python train.py --n_layer=13 --d_model=256 --n_experts=64 --experts_per_token=2 --d_expert=192 --d_shared_expert=192 --activation="relu" --moe_layers=[0, 1, 2, 3, 4, 5, 6, 7, 8, 9, 10, 11, 12] --router_score="sigmoid" --normalize_top_k=false --routed_scale=1.41 --balance_loss=0.000666 --balance_bias=true --router_logit_norm=1.0 --shared_expert_gate=true --init_std_router=0.0152 --lr_router=0.000648 --n_head=2 --n_kv_head=1 --head_dim=128 --vocab_size=2048 --norm="rmsnorm" --norm_place="pre" --norm_eps=1e-05 --positions="rope" --rope_base=500000.0 --rope_fraction=1.0 --qk_norm=false --attn_scale=0.0884 --tie_embeddings=false --parallel_block=false --init="uniform" --init_std_qkv=0.037 --init_std_o=0.046 --init_std_up=0.053 --init_std_down=0.053 --optimizer="soap_variant" --lr=0.00877 --lr_mult_up=1.3 --lr_head=0.0505 --warmup_steps=200 --schedule="wsd" --decay_fraction=1.0 --decay_shape="linear" --final_lr_fraction=0.0 --batch_tokens=262144 --seq_len=512 --doc_mask=false --train_tokens=1801000000 --steps=6871 --dataset="wikipedia_en"
Below are experts of layer 2 (counted from 0) of a mixture-of-experts language model. Rows are named router (the router's row for the expert), up (a neuron's input weights, with its number) and show model dimensions 0-127. Each number is 50 + 12 x the weight over its row's rms, rounded and kept within 0 to 99.
Before each expert's rows: a language model's description of what the expert responds to. This comes from a sample of Wikipedia text that the model never trained on.

# expert 57
What it handles: Full stops ending sentences before a new sentence starting The, He, In, plus decimal points in table numbers like 72.24.
router:50 57 23 62 63 52 43 74 63 36 37 30 33 29 46 60 44 46 39 48 51 43 61 60 43 61 55 40 53 66 33 68 65 48 61 52 33 33 84 62 27 40 55 47 49 41 45 46 52 50 31 28 70 44 50 45 53 48 29 47 45 57 62 57 41 54 40 51 48 42 62 53 72 50 26 45 49 29 40 53 60 69 48 45 50 44 39 32 35 56 45 57 57 49 50 44 42 51 65 45 20 51 24 59 58 75 47 43 44 29 53 50 46 62 40 23 52 39 46 43 62 20 66 47 53 57 53 58
up0:57 40 46 70 51 73 67 52 38 75 43 64 57 29 65 44 60 38 33 66 53 52 49 47 72 55 86 66 32 51 62 47 23 54 68 63 46 33 45 46 53 45 49 60 61 59 40 48 76 63 50 37 58 58 20 34 67 42 49 34 55 71 64 53 59 50 43 52 45 51 51 55 73 55 37 55 41 52 60 50 56 40 57 68 38 51 49 44 58 55 56 73 56 52 53 34 35 38 37 42 49 45 22 44 32 46 47 44 49 69 39 10 56 38 35 73 50 53 49 41 49 48 50 78 44 45 64 56
up1:61 51 47 67 56 41 51 44 27 43 63 70 31 37 56 40 45 33 52 52 65 62 44 65 46 30 53 45 36 68 70 43 58 53 59 39 51 40 50 41 49 38 35 45 68 48 55 47 57 42 58 52 60 46 37 47 64 56 49 54 61 66 49 75 69 54 51 50 69 39 53 56 62 61 49 40 70 55 55 47 60 62 41 37 40 52 45 74 39 46 31 46 36 40 38 54 30 60 42 22 30 53 39 46 57 57 47 43 69 61 38 48 54 40 27 56 43 49 34 42 33 49 64 49 32 51 58 34
up2:42 57 43 57 44 36 57 29 64 27 75 31 56 45 44 45 59 63 32 46 75 59 33 38 59 51 55 58 55 40 31 67 47 43 40 75 47 32 45 47 40 45 58 57 57 42 35 24 49 50 49 46 36 39 32 76 20 79 34 36 74 63 53 55 27 67 60 45 66 41 36 58 49 42 36 38 62 49 55 65 66 61 57 61 38 30 60 61 22 52 40 56 42 36 67 57 51 39 23 25 25 41 55 53 34 64 54 61 43 67 62 51 60 55 42 53 47 54 51 47 57 25 19 48 65 52 60 39
up3:40 59 42 47 42 52 70 61 33 35 32 64 55 31 83 55 55 71 73 52 55 73 76 16 58 58 52 57 58 49 45 72 51 58 41 26 57 54 71 53 47 46 49 43 58 38 59 48 60 45 52 60 38 51 48 41 57 45 53 59 73 41 53 64 63 60 38 62 57 62 58 52 38 61 40 20 47 39 34 67 69 55 65 36 48 37 64 49 25 42 51 34 42 48 59 63 48 46 55 51 39 36 35 22 41 36 49 46 37 44 65 61 56 63 43 35 51 31 58 57 54 52 46 42 54 59 46 36
up4:52 64 60 17 60 33 35 49 67 38 33 35 48 53 44 25 54 44 39 55 64 46 47 49 56 57 58 29 56 54 39 44 65 41 52 73 58 54 60 51 52 51 39 46 48 55 48 44 64 44 49 53 45 50 58 42 24 57 15 47 56 68 47 67 45 68 31 50 71 55 36 54 49 26 42 46 37 36 54 70 46 58 55 49 49 53 47 53 58 45 50 41 61 32 48 34 49 54 42 68 53 64 38 33 41 64 62 66 39 47 62 67 62 61 47 40 33 57 36 46 33 34 46 34 36 61 45 38
up5:34 55 51 47 45 52 58 47 75 47 70 39 59 45 59 47 59 48 55 44 56 53 43 33 47 56 55 57 55 60 44 44 63 56 38 58 55 78 36 46 58 59 47 49 78 70 67 63 52 54 67 39 38 58 44 47 38 53 33 53 54 48 49 44 47 44 49 37 44 37 33 56 34 34 63 35 47 56 68 64 41 46 48 54 41 45 46 56 33 66 75 62 36 29 49 51 37 37 47 36 55 51 52 59 26 44 50 60 32 36 65 73 33 58 42 30 82 55 49 54 50 49 48 55 36 50 49 37
up6:43 66 38 46 67 47 58 39 42 49 63 73 59 35 26 32 50 50 45 43 28 44 46 49 78 34 56 61 40 38 32 37 42 52 33 48 50 30 67 58 53 35 41 30 64 69 47 57 56 38 34 48 77 31 48 71 33 49 33 56 53 72 22 46 33 35 61 51 56 41 58 28 51 70 53 42 55 40 48 57 34 50 38 57 42 60 44 65 28 41 45 35 56 45 33 41 47 54 44 59 61 36 21 64 69 44 55 35 54 44 36 58 44 45 57 55 39 67 72 41 49 62 69 52 45 56 63 75
up7:45 49 64 45 52 66 50 30 59 51 20 42 45 50 41 43 38 43 55 45 35 50 46 55 44 61 72 57 52 53 66 55 47 45 40 51 35 70 52 40 46 35 41 61 67 39 48 64 60 44 35 51 52 64 38 73 47 47 38 57 42 56 79 51 61 39 45 70 55 45 33 49 62 59 66 66 54 46 61 71 39 50 44 57 57 34 58 66 46 35 40 55 53 51 32 44 55 39 54 46 21 57 45 56 50 47 53 53 55 55 37 76 62 59 58 51 46 63 30 44 50 65 79 63 52 35 76 60
up8:61 71 48 28 52 39 33 36 44 53 42 75 58 62 57 47 53 49 36 63 59 61 31 48 43 46 68 49 56 50 51 42 59 35 50 62 37 70 41 36 60 41 53 46 43 61 34 37 50 36 40 55 54 52 64 51 52 44 36 46 70 58 37 38 50 31 80 29 43 65 51 48 49 64 35 25 66 46 58 61 27 52 49 47 41 41 40 51 57 52 52 64 46 44 58 31 24 20 50 48 43 70 32 45 53 48 27 50 63 39 55 43 58 59 42 48 31 68 66 46 58 57 62 60 37 49 56 44
up9:31 53 67 70 78 35 48 54 51 43 23 44 63 57 61 53 64 54 33 62 62 65 41 30 57 62 50 63 34 73 33 48 55 64 68 61 59 36 55 47 41 56 41 65 41 45 49 47 52 51 58 54 67 46 58 46 54 49 49 66 62 59 59 76 79 29 57 68 51 45 70 41 50 55 55 48 55 41 31 57 60 38 24 55 45 47 37 66 33 39 58 33 73 80 61 66 50 65 67 44 46 64 35 43 41 50 47 43 46 47 89 58 44 44 48 42 39 51 51 53 67 45 79 55 31 35 51 47
up10:60 66 51 59 47 17 78 39 40 40 61 29 58 52 39 17 55 48 34 53 52 48 53 71 32 65 54 61 19 44 56 49 38 55 55 48 54 36 53 31 54 57 40 50 47 50 43 39 74 61 51 57 43 47 38 68 39 55 54 54 48 54 72 55 64 40 43 39 53 75 61 53 64 74 67 47 38 56 37 45 33 44 59 54 44 31 52 51 39 46 47 43 50 42 45 42 57 55 43 61 68 50 42 49 71 64 41 37 44 71 35 56 54 58 39 66 60 58 26 40 69 47 67 45 43 54 55 67
up11:43 56 40 53 49 45 39 47 39 60 47 49 50 52 54 45 47 49 24 61 53 48 43 53 32 69 48 68 37 50 30 50 55 69 39 59 37 72 67 35 48 47 71 49 60 48 40 36 33 60 45 57 59 53 23 58 41 47 43 58 36 37 43 64 80 44 29 56 52 43 68 53 61 41 56 34 37 32 56 43 38 47 50 56 52 43 55 49 58 35 45 54 72 42 43 43 58 46 61 56 60 65 29 69 49 47 45 69 69 41 35 57 48 56 67 27 36 80 42 38 52 36 76 24 27 42 64 40
up12:63 42 48 53 75 49 46 45 44 28 30 58 38 64 32 66 36 33 35 58 53 54 56 28 49 43 55 72 39 39 54 41 57 42 39 69 61 52 59 45 48 31 37 49 58 23 27 51 43 43 33 59 58 62 48 56 35 06 51 54 48 55 74 55 38 49 60 43 37 44 40 63 64 28 29 43 30 63 61 42 57 53 48 62 45 46 56 53 59 47 61 37 73 68 49 40 57 50 41 63 57 46 27 42 49 37 41 54 49 41 57 53 42 61 48 38 45 48 53 51 62 59 35 41 33 54 52 39
up13:51 49 49 81 32 54 62 44 46 30 44 37 58 52 67 66 54 65 32 67 65 43 55 48 52 44 38 82 49 50 48 57 48 42 51 23 47 47 53 47 50 48 51 62 62 32 31 48 57 45 51 51 45 59 67 50 48 46 60 41 46 58 40 41 42 76 59 48 68 45 66 59 49 71 43 34 50 41 65 53 70 47 56 71 51 58 52 24 34 31 55 60 50 69 51 44 37 55 60 54 36 50 42 60 55 56 50 66 29 57 34 59 63 49 70 68 41 76 65 50 70 32 53 46 73 57 76 16
up14:36 49 49 33 53 65 49 38 82 65 52 56 53 35 38 50 59 64 53 44 42 61 64 41 52 52 66 66 37 50 53 60 43 43 51 64 59 61 60 42 42 43 44 50 43 43 43 44 42 41 49 58 65 34 53 68 66 66 25 65 77 71 72 45 62 41 56 53 67 49 59 71 56 44 58 35 72 36 62 52 47 45 72 43 58 39 39 22 42 66 44 57 47 57 35 49 41 41 57 73 50 52 29 49 44 64 66 38 60 52 67 45 51 70 51 42 59 73 46 51 39 44 57 41 28 70 56 40
up15:48 47 52 46 70 37 50 32 64 34 38 28 50 33 43 35 71 27 42 45 51 51 48 56 35 60 68 39 50 60 68 50 66 37 48 31 48 51 78 50 64 41 57 65 54 55 55 40 61 49 42 59 56 48 41 30 46 50 47 61 36 86 47 58 57 53 63 56 69 50 50 63 53 56 61 63 49 57 42 81 63 44 68 45 47 70 64 45 54 66 52 33 47 48 37 54 35 59 45 56 54 39 64 36 51 48 55 68 34 52 54 64 55 42 53 44 35 53 45 55 67 54 48 61 47 54 63 61
up16:41 53 78 69 42 58 49 46 46 47 55 45 52 55 39 67 30 53 51 51 51 45 39 39 68 34 54 46 51 70 43 57 43 61 45 52 46 44 38 65 56 45 53 46 53 38 43 28 49 55 47 63 55 48 48 40 54 60 54 52 28 53 57 49 34 37 58 81 43 36 58 48 88 66 33 37 45 45 67 71 22 36 48 44 48 47 33 71 43 46 46 41 31 60 44 68 47 63 48 43 81 34 32 48 39 41 56 49 55 58 18 60 42 61 66 53 44 55 62 64 63 47 30 53 59 52 53 36

# expert 46
What it handles: Individual digits and thousands commas within numbers, years, dates, money and coordinates, e.g. 1,397, $19,480, January 2, 1997.
router:44 63 28 53 54 44 48 73 58 42 42 47 41 31 37 58 41 21 39 59 46 38 53 58 41 48 52 49 44 69 38 51 67 38 55 66 49 35 71 62 30 49 44 51 46 44 55 35 53 46 34 35 79 47 41 40 54 34 36 39 46 55 59 55 50 67 62 25 53 34 66 46 48 51 27 58 43 35 22 51 50 56 51 48 60 44 60 23 51 51 55 49 51 42 54 42 65 54 68 39 49 49 48 54 52 69 47 68 37 26 52 38 44 66 55 23 42 44 38 52 55 40 45 46 58 47 45 58
up0:33 58 57 59 65 59 69 64 63 63 42 62 69 56 56 52 30 76 48 59 49 58 69 71 38 30 69 85 27 42 38 43 48 40 51 37 24 42 49 44 44 42 47 33 58 53 47 36 58 59 31 54 49 41 45 62 59 36 36 39 60 50 66 53 51 59 41 53 64 38 64 43 51 63 41 36 56 57 76 78 57 47 72 52 35 25 47 39 20 44 46 56 35 50 50 46 43 23 44 40 47 49 57 43 20 63 59 50 58 46 41 52 55 42 52 44 52 58 58 60 46 48 54 36 44 55 51 35
up1:37 32 30 68 56 48 42 57 52 64 74 53 64 69 56 68 24 53 51 39 79 67 67 37 33 38 60 38 66 59 41 47 58 43 27 32 46 58 56 50 70 25 54 33 56 70 65 47 32 41 30 52 55 52 55 79 61 35 72 52 57 24 53 46 38 52 47 44 61 56 34 65 64 63 55 32 46 36 33 63 50 48 54 52 54 60 76 58 68 63 36 60 51 41 52 63 50 59 72 55 48 51 72 36 57 29 70 54 37 48 61 71 44 45 49 42 45 54 51 51 40 63 40 55 50 50 29 53
up2:52 40 29 45 58 36 67 49 64 54 44 48 46 51 49 43 42 27 38 28 42 56 40 51 38 56 44 41 49 41 45 32 39 43 36 49 44 37 53 49 56 50 36 61 51 49 59 62 57 49 44 36 53 38 73 34 56 50 52 41 59 49 46 64 63 58 58 44 59 46 51 46 72 50 31 54 52 58 55 29 62 57 56 51 52 57 45 31 45 54 40 52 59 46 44 46 66 38 28 59 36 50 54 42 46 52 44 31 27 43 72 29 36 49 68 64 33 67 52 62 53 49 72 53 49 46 28 60
up3:64 27 46 62 49 35 53 19 71 48 56 58 55 52 48 53 46 62 38 46 42 40 50 64 44 58 44 34 59 43 37 40 56 60 46 58 66 77 46 42 46 49 39 63 46 63 60 48 69 56 52 69 61 59 29 43 57 42 46 37 51 50 70 39 49 41 63 60 28 69 37 52 45 66 52 37 59 41 54 31 51 44 66 50 43 41 51 53 33 64 57 28 48 28 54 42 66 41 46 44 43 27 46 43 57 42 45 56 34 54 45 48 44 46 61 22 31 62 44 31 59 53 71 49 47 24 42 54
up4:50 33 53 59 35 62 45 47 65 28 63 65 61 53 26 44 54 38 31 62 40 51 31 47 54 38 40 53 49 53 39 40 60 58 43 61 72 51 50 40 41 34 61 42 55 41 28 48 60 43 47 57 66 55 57 72 47 53 45 71 68 65 49 25 79 57 51 26 29 48 53 42 59 81 37 16 50 53 37 72 49 43 54 55 63 57 27 29 50 56 66 43 50 75 41 43 57 58 57 51 81 45 59 47 59 45 64 38 51 51 53 52 49 48 59 56 35 48 27 53 64 45 56 68 40 42 46 41
up5:70 38 41 51 62 61 42 32 41 59 51 65 48 48 59 54 43 30 48 67 63 41 58 57 35 31 48 42 43 72 49 39 60 60 70 54 37 60 51 43 39 74 37 60 49 39 42 41 70 46 58 63 82 62 30 31 30 48 42 36 43 54 51 69 47 39 70 53 49 47 68 47 37 54 57 56 40 40 48 38 33 48 50 68 60 51 64 51 51 61 39 53 49 40 43 48 42 71 39 46 38 41 55 36 34 56 46 54 53 69 52 58 71 57 53 60 45 64 27 54 51 36 49 65 52 53 50 62
up6:34 41 40 46 62 46 54 44 50 44 45 46 49 70 77 42 65 45 39 43 42 38 57 67 16 41 44 46 19 28 28 54 52 30 35 48 24 31 40 65 43 39 39 64 52 45 48 55 57 70 41 63 69 46 24 30 61 63 56 57 52 43 40 21 55 57 35 44 53 45 50 50 59 64 58 28 67 36 42 45 28 35 47 58 63 33 37 44 35 71 48 51 30 66 49 28 36 53 50 42 43 47 56 13 38 21 34 50 62 63 51 55 53 61 40 51 49 62 42 41 50 47 58 63 31 65 44 37
up7:48 24 58 52 47 53 37 47 41 62 38 54 68 60 54 39 43 75 55 52 52 43 51 46 54 44 67 51 57 56 42 52 38 47 38 27 69 43 59 50 51 70 39 23 45 24 41 66 58 42 52 35 50 47 44 66 49 26 50 83 50 34 43 28 44 60 44 45 42 29 59 39 45 55 36 67 60 63 52 48 53 47 44 66 38 49 40 60 52 43 62 50 41 48 38 72 62 53 63 46 55 51 49 41 45 36 66 74 58 47 53 47 49 44 65 30 37 46 55 62 57 65 41 48 26 51 41 48
up8:53 47 66 27 53 62 66 56 37 56 43 43 56 34 60 50 41 32 49 53 48 63 54 43 50 39 45 57 35 60 66 44 42 56 67 58 62 56 47 45 77 52 42 54 47 43 50 32 54 39 47 44 59 50 55 46 54 57 40 45 22 39 58 46 56 39 52 58 49 56 61 69 50 52 44 53 48 64 52 64 51 44 75 59 64 46 46 50 56 44 40 75 46 39 44 62 41 54 64 55 47 63 53 64 52 34 39 57 47 66 53 43 29 39 49 45 46 55 65 51 65 44 51 47 58 49 70 41
up9:42 71 49 55 57 26 63 37 46 62 38 65 50 85 27 46 49 35 52 45 33 78 49 72 50 34 56 66 54 33 57 50 36 54 74 57 61 31 64 37 49 57 38 40 46 49 50 48 40 65 52 56 52 34 22 69 69 39 73 49 57 61 42 69 61 48 44 51 59 37 69 42 42 40 58 55 56 39 36 64 44 43 45 47 52 55 57 49 53 22 42 69 31 43 39 17 44 55 43 42 60 36 39 64 59 45 38 53 44 45 61 45 71 67 34 44 42 56 57 62 63 48 67 65 56 31 45 45
up10:58 54 59 72 26 23 60 35 51 29 47 79 42 60 29 56 29 45 33 46 47 40 18 52 15 39 35 37 41 50 43 48 40 50 42 37 55 49 71 52 57 41 45 44 35 53 58 47 50 56 41 50 57 40 39 55 52 41 37 34 36 31 61 44 25 62 31 54 67 60 50 47 48 43 60 31 44 53 46 57 36 49 59 70 41 32 52 44 25 46 62 45 49 39 47 55 43 69 42 63 37 53 60 25 42 35 26 48 38 44 48 52 66 62 51 70 60 51 54 69 32 46 65 75 33 59 44 43
up11:57 59 64 43 61 26 56 69 42 37 40 39 43 50 39 43 52 30 56 69 47 57 39 44 33 45 27 56 66 64 66 55 50 47 50 69 60 47 64 66 60 36 73 38 46 39 50 22 62 47 45 71 64 54 28 68 44 47 51 60 43 56 53 16 36 65 34 47 42 56 61 50 57 41 34 41 43 42 48 66 41 46 51 64 46 27 39 58 56 74 48 51 15 45 61 66 80 43 39 52 68 38 52 52 30 52 42 68 40 29 55 30 69 59 69 51 49 36 54 47 66 41 49 53 63 39 48 36
up12:46 43 65 29 36 68 47 46 45 44 18 51 60 37 70 61 72 39 62 42 45 57 45 48 23 41 41 56 49 49 33 47 46 60 43 65 49 47 51 56 40 41 48 51 55 48 54 24 51 65 18 67 57 48 51 52 53 53 64 49 49 59 50 51 55 52 50 51 71 38 56 39 44 61 39 39 42 76 33 59 57 39 41 50 45 53 40 54 38 53 54 50 43 51 58 54 67 52 53 45 68 47 44 55 39 54 43 47 55 44 34 34 60 53 58 67 52 40 57 54 52 62 37 68 44 41 27 52
up13:31 45 59 60 52 59 56 56 83 34 43 67 51 45 69 53 27 63 53 43 46 40 54 26 27 42 43 37 51 65 43 49 59 56 53 56 64 46 57 61 62 45 59 47 50 43 40 62 56 39 56 48 55 47 15 58 38 44 51 71 52 41 48 37 34 65 45 45 50 51 60 38 34 48 60 35 53 51 63 31 30 43 36 38 37 58 59 36 27 41 40 44 50 45 46 38 72 48 28 57 27 62 62 31 66 39 43 07 73 54 48 37 69 73 47 61 44 47 49 32 59 72 49 62 49 72 42 51
up14:84 37 44 64 41 55 73 40 54 37 39 59 50 49 48 56 49 59 48 22 43 59 35 57 48 51 38 29 49 47 69 28 41 34 55 50 67 51 65 29 62 48 58 52 54 52 44 53 52 40 64 57 66 44 46 59 61 27 57 27 48 67 62 24 25 47 60 72 47 49 25 69 41 47 36 43 44 45 44 61 53 47 41 56 29 42 47 65 58 71 39 46 56 47 35 53 65 63 62 62 46 45 68 55 27 66 29 48 43 59 56 55 57 46 57 58 69 55 58 54 31 56 37 53 60 63 45 43
up15:45 38 45 82 24 37 66 60 34 34 42 47 53 41 93 68 39 42 61 49 52 45 51 39 47 34 60 54 24 41 48 56 28 41 36 65 63 47 57 46 61 47 56 44 64 53 44 36 54 57 33 49 59 38 22 54 53 55 56 48 48 59 42 53 49 52 62 48 20 57 51 52 58 52 76 30 42 59 56 51 48 73 50 59 44 59 52 42 36 58 51 67 48 28 52 58 28 37 32 40 64 49 51 42 46 49 56 49 34 56 50 43 45 61 64 62 67 55 40 47 35 43 43 41 24 33 39 34
up16:51 38 40 37 43 36 60 32 63 45 51 64 64 31 41 26 25 35 51 66 10 39 30 32 34 60 65 66 44 60 52 48 69 56 28 43 54 59 54 45 76 57 48 32 52 69 45 52 43 76 56 44 50 31 44 57 69 16 53 21 41 59 39 43 54 56 69 43 63 34 55 54 42 53 45 42 40 53 36 43 49 42 49 39 47 38 57 49 58 49 42 37 31 49 51 40 52 59 55 39 69 46 53 47 56 44 62 55 50 23 60 56 53 61 33 47 51 56 53 51 34 40 61 52 55 69 50 56

# expert 29
What it handles: Leading digits of numbers in tables and measures, e.g. 3000 m, 29, plus completions like become, condone, movie, ease.
router:38 60 47 39 49 52 45 66 46 52 55 46 47 57 47 28 56 37 67 57 34 48 58 56 69 51 60 46 44 66 46 54 64 36 60 52 49 54 58 42 28 49 43 41 40 52 43 62 45 61 50 57 51 50 61 51 42 23 43 49 79 47 60 75 46 47 47 30 32 43 43 52 53 39 27 61 35 33 42 26 55 52 49 55 50 42 72 44 50 55 56 49 54 54 54 38 52 47 64 65 39 49 45 39 77 77 56 58 38 24 57 50 51 64 57 67 45 35 45 49 54 53 70 43 55 66 48 26
up0:41 44 41 49 53 49 48 48 61 44 52 51 53 45 49 58 58 39 41 42 40 34 52 62 31 41 70 34 41 49 63 50 49 58 56 58 53 42 54 41 67 68 54 40 58 53 30 50 48 52 48 59 69 56 46 61 63 46 43 40 54 44 56 52 34 55 60 73 33 36 68 39 49 60 37 51 57 37 52 39 42 34 71 52 51 24 79 57 67 38 44 57 60 66 43 57 46 56 60 41 56 35 37 48 29 71 64 57 53 34 64 35 59 51 32 74 42 46 40 53 51 52 67 30 58 63 60 50
up1:44 44 46 35 45 42 60 52 63 45 55 52 69 81 40 36 48 66 48 52 58 38 73 54 50 57 52 51 26 52 50 53 39 33 18 39 56 32 57 41 37 44 41 29 47 53 47 59 50 42 27 58 65 49 50 71 49 45 65 59 66 65 47 46 63 30 56 47 38 50 68 54 49 33 46 49 42 65 53 35 47 45 72 38 30 39 67 54 35 60 56 59 58 55 67 54 60 58 52 54 39 47 43 50 53 38 48 51 47 40 39 42 47 68 60 50 54 27 54 46 45 55 52 52 38 50 44 40
up2:68 66 52 53 74 47 30 53 47 50 36 54 66 54 42 39 66 36 67 42 46 54 71 45 36 34 37 37 31 40 53 67 43 57 63 34 67 41 68 30 52 53 56 42 65 56 55 52 39 64 61 68 50 46 48 52 52 40 39 30 69 70 25 54 49 41 45 52 50 61 60 58 75 40 51 41 64 43 42 31 47 67 60 54 43 42 56 67 24 45 57 48 59 73 52 19 51 35 71 62 61 57 35 55 56 49 40 37 42 53 44 60 48 70 37 59 42 68 31 42 42 47 44 55 56 57 46 34
up3:52 52 55 66 71 75 58 47 58 58 60 52 39 58 62 56 59 59 46 50 49 45 38 58 46 50 57 86 25 32 49 49 38 48 54 48 69 57 59 66 30 35 63 43 43 42 39 50 39 57 36 55 67 31 48 66 71 42 56 59 74 48 56 60 54 44 64 56 40 40 46 44 46 63 42 21 49 44 53 28 49 34 51 44 27 42 62 57 73 72 29 36 62 53 57 42 57 37 40 32 56 53 58 63 34 40 65 28 56 69 40 55 22 60 66 51 51 58 34 26 55 58 51 41 23 42 50 35
up4:30 41 37 38 53 54 47 44 45 57 56 78 33 46 54 62 48 67 42 61 54 62 31 63 56 41 46 44 51 69 63 72 49 57 57 68 45 24 32 44 44 41 62 49 30 67 44 43 41 55 66 55 49 62 44 57 62 45 56 43 58 62 48 60 49 49 55 47 49 60 58 55 42 55 44 56 39 41 31 29 51 56 44 62 31 36 44 62 20 61 54 41 61 44 29 51 44 58 58 48 57 47 44 45 60 63 72 47 78 33 68 62 70 36 56 66 41 39 65 54 54 60 63 40 50 65 38 40
up5:46 40 38 30 33 27 68 50 28 49 42 65 61 38 74 50 50 40 53 49 43 67 79 47 53 63 27 53 37 47 48 64 55 60 26 45 49 47 70 78 51 61 58 54 55 66 34 47 40 39 38 42 57 60 43 47 42 33 47 49 44 47 54 63 57 49 77 59 50 62 54 57 45 51 54 46 32 54 53 60 41 53 50 37 42 46 60 35 33 71 28 57 46 28 47 39 51 39 67 54 54 41 66 25 63 48 65 42 54 61 37 54 53 41 66 71 59 41 42 44 44 60 48 41 57 65 50 31
up6:49 46 45 36 57 53 37 45 53 54 60 74 53 46 73 49 58 58 71 83 28 51 50 29 48 53 50 48 37 56 40 54 67 51 51 27 43 68 62 60 35 60 50 31 57 54 64 58 54 40 47 36 71 42 35 47 39 39 49 53 65 61 53 53 47 37 46 51 49 62 49 59 48 58 32 61 44 65 34 29 50 37 33 60 43 38 61 36 62 61 43 47 47 31 36 37 49 30 34 63 60 55 39 35 54 21 45 30 46 49 53 54 37 34 64 45 40 65 60 51 62 41 72 55 57 67 40 18
up7:39 68 43 39 42 52 75 46 48 34 28 26 40 48 52 55 57 46 41 63 49 58 43 31 33 32 55 40 54 51 39 55 46 59 59 43 68 46 38 38 66 59 46 62 39 51 57 55 64 73 47 51 51 42 58 59 61 37 65 74 64 57 66 48 51 41 70 50 33 32 69 66 43 43 65 53 34 34 39 65 45 61 37 50 54 25 62 72 48 57 45 54 30 50 41 41 60 38 49 74 61 40 43 36 65 74 50 52 54 38 45 51 53 31 48 51 50 44 39 56 50 31 69 54 39 42 53 39
up8:55 66 48 64 61 33 68 47 39 55 43 50 37 34 59 51 71 51 40 20 46 27 32 78 64 33 37 57 50 58 55 32 46 34 34 47 36 73 70 54 40 48 38 55 37 42 64 47 42 53 56 58 34 40 48 27 45 48 60 36 63 63 54 32 43 57 52 61 49 58 56 48 69 63 33 61 70 41 35 14 60 62 55 57 44 49 45 45 33 58 55 56 31 57 51 63 56 42 43 51 50 62 65 28 70 41 52 38 51 45 61 54 55 63 62 52 45 49 72 63 52 58 66 49 47 53 43 36
up9:67 61 42 42 51 64 64 43 75 47 38 53 45 60 21 47 69 55 55 61 45 42 46 49 47 22 54 54 49 33 27 48 45 43 36 52 38 62 47 38 63 58 61 49 63 33 50 73 46 76 69 67 68 34 54 33 52 29 53 48 43 40 60 40 49 57 51 46 39 51 60 68 29 55 70 77 30 58 59 50 59 59 34 37 32 50 59 53 26 63 43 47 48 47 48 49 54 39 55 62 48 60 54 61 53 32 62 54 42 39 42 34 47 60 68 43 45 47 54 60 55 52 38 33 38 60 46 51
up10:49 58 44 44 55 29 65 55 42 61 35 69 60 50 36 63 57 64 59 36 54 37 59 46 42 54 61 33 43 59 40 45 53 41 53 49 51 62 64 38 45 48 55 43 39 56 74 51 56 80 43 41 74 43 79 61 57 58 53 66 62 34 38 64 15 71 58 47 71 53 24 51 41 30 57 66 54 39 41 60 47 47 69 77 46 54 45 30 53 42 47 71 61 44 39 52 38 46 47 51 48 52 40 36 56 57 50 44 63 41 53 58 79 56 59 63 44 46 54 31 42 26 51 32 40 47 33 59
up11:42 60 57 69 51 34 54 53 53 60 61 42 52 64 50 50 53 43 55 38 52 48 66 47 44 62 53 38 44 43 34 41 29 61 45 58 43 53 65 55 49 61 42 64 48 67 15 37 48 34 29 56 52 46 52 51 44 46 51 50 57 46 68 60 40 55 36 49 25 70 41 48 44 44 46 53 40 55 48 44 50 41 45 67 39 41 66 71 46 64 55 37 54 54 58 57 44 49 49 35 49 64 62 33 54 41 55 43 40 57 40 43 57 49 48 59 52 41 67 41 57 59 59 51 45 40 31 41
up12:68 39 60 31 45 51 61 57 44 25 53 70 69 30 64 67 70 49 61 58 41 61 70 53 52 38 49 44 62 50 44 60 41 63 46 48 46 46 42 39 55 47 63 56 56 67 46 53 41 63 61 66 61 47 44 62 61 38 58 45 55 32 55 52 55 70 47 37 46 60 44 50 55 53 61 45 58 56 51 47 34 49 58 52 47 48 61 46 54 53 54 58 40 58 61 51 48 53 54 62 43 44 47 28 54 46 60 73 49 44 53 60 77 56 57 58 50 56 49 47 20 38 58 44 31 65 36 40
up13:60 63 54 42 52 50 58 40 57 55 38 43 53 57 50 33 46 42 73 40 27 49 63 54 48 68 46 45 48 55 43 58 53 49 51 60 50 43 32 39 46 57 60 38 59 31 54 47 65 52 42 46 57 54 42 51 63 35 41 43 37 52 72 63 53 41 54 49 56 59 47 62 61 58 77 77 37 35 32 38 56 60 52 55 38 31 52 64 44 58 39 57 37 48 40 56 56 61 51 78 50 55 58 27 60 56 47 68 73 43 36 36 61 54 64 52 37 25 55 59 35 21 45 58 58 63 47 66
up14:58 63 62 60 41 21 56 63 45 59 50 72 63 47 38 67 55 45 68 56 45 57 53 36 44 82 59 48 53 69 54 35 62 71 43 40 30 44 40 43 29 37 72 42 32 43 47 64 48 42 29 35 44 38 40 45 32 36 50 45 38 56 51 62 28 32 39 45 56 41 50 59 40 66 49 54 27 53 63 52 47 44 40 48 48 44 46 55 26 36 73 65 49 39 50 53 71 50 57 57 52 56 33 22 57 63 51 49 31 43 32 35 51 57 57 41 38 47 37 65 48 35 54 60 36 70 50 46
up15:48 48 55 32 46 47 38 35 34 43 51 66 61 47 57 46 31 57 59 32 39 54 45 28 57 27 64 51 33 62 42 55 63 29 51 56 57 62 27 49 50 46 49 62 51 62 52 57 27 26 53 56 65 56 50 59 40 39 67 55 67 50 71 67 35 54 44 49 69 48 40 72 82 55 71 36 47 56 67 35 62 41 61 58 63 47 44 52 41 29 36 68 55 30 51 57 46 40 55 47 42 72 53 52 41 41 61 48 53 53 26 79 51 46 65 40 33 59 51 54 42 43 54 52 51 53 40 66
up16:45 64 53 54 49 40 53 41 40 53 65 57 58 60 44 41 48 51 68 75 36 45 69 51 55 31 52 46 51 56 50 70 55 57 45 36 36 57 55 45 53 55 44 57 38 70 36 60 57 58 73 59 77 47 36 57 67 42 63 44 46 15 44 58 66 72 66 53 65 50 36 49 49 37 28 60 39 87 66 29 48 58 43 50 58 24 54 65 41 74 39 44 53 52 54 48 51 38 42 62 33 45 58 40 27 59 80 51 51 32 58 50 62 56 27 63 44 38 39 70 48 45 52 46 51 47 65 51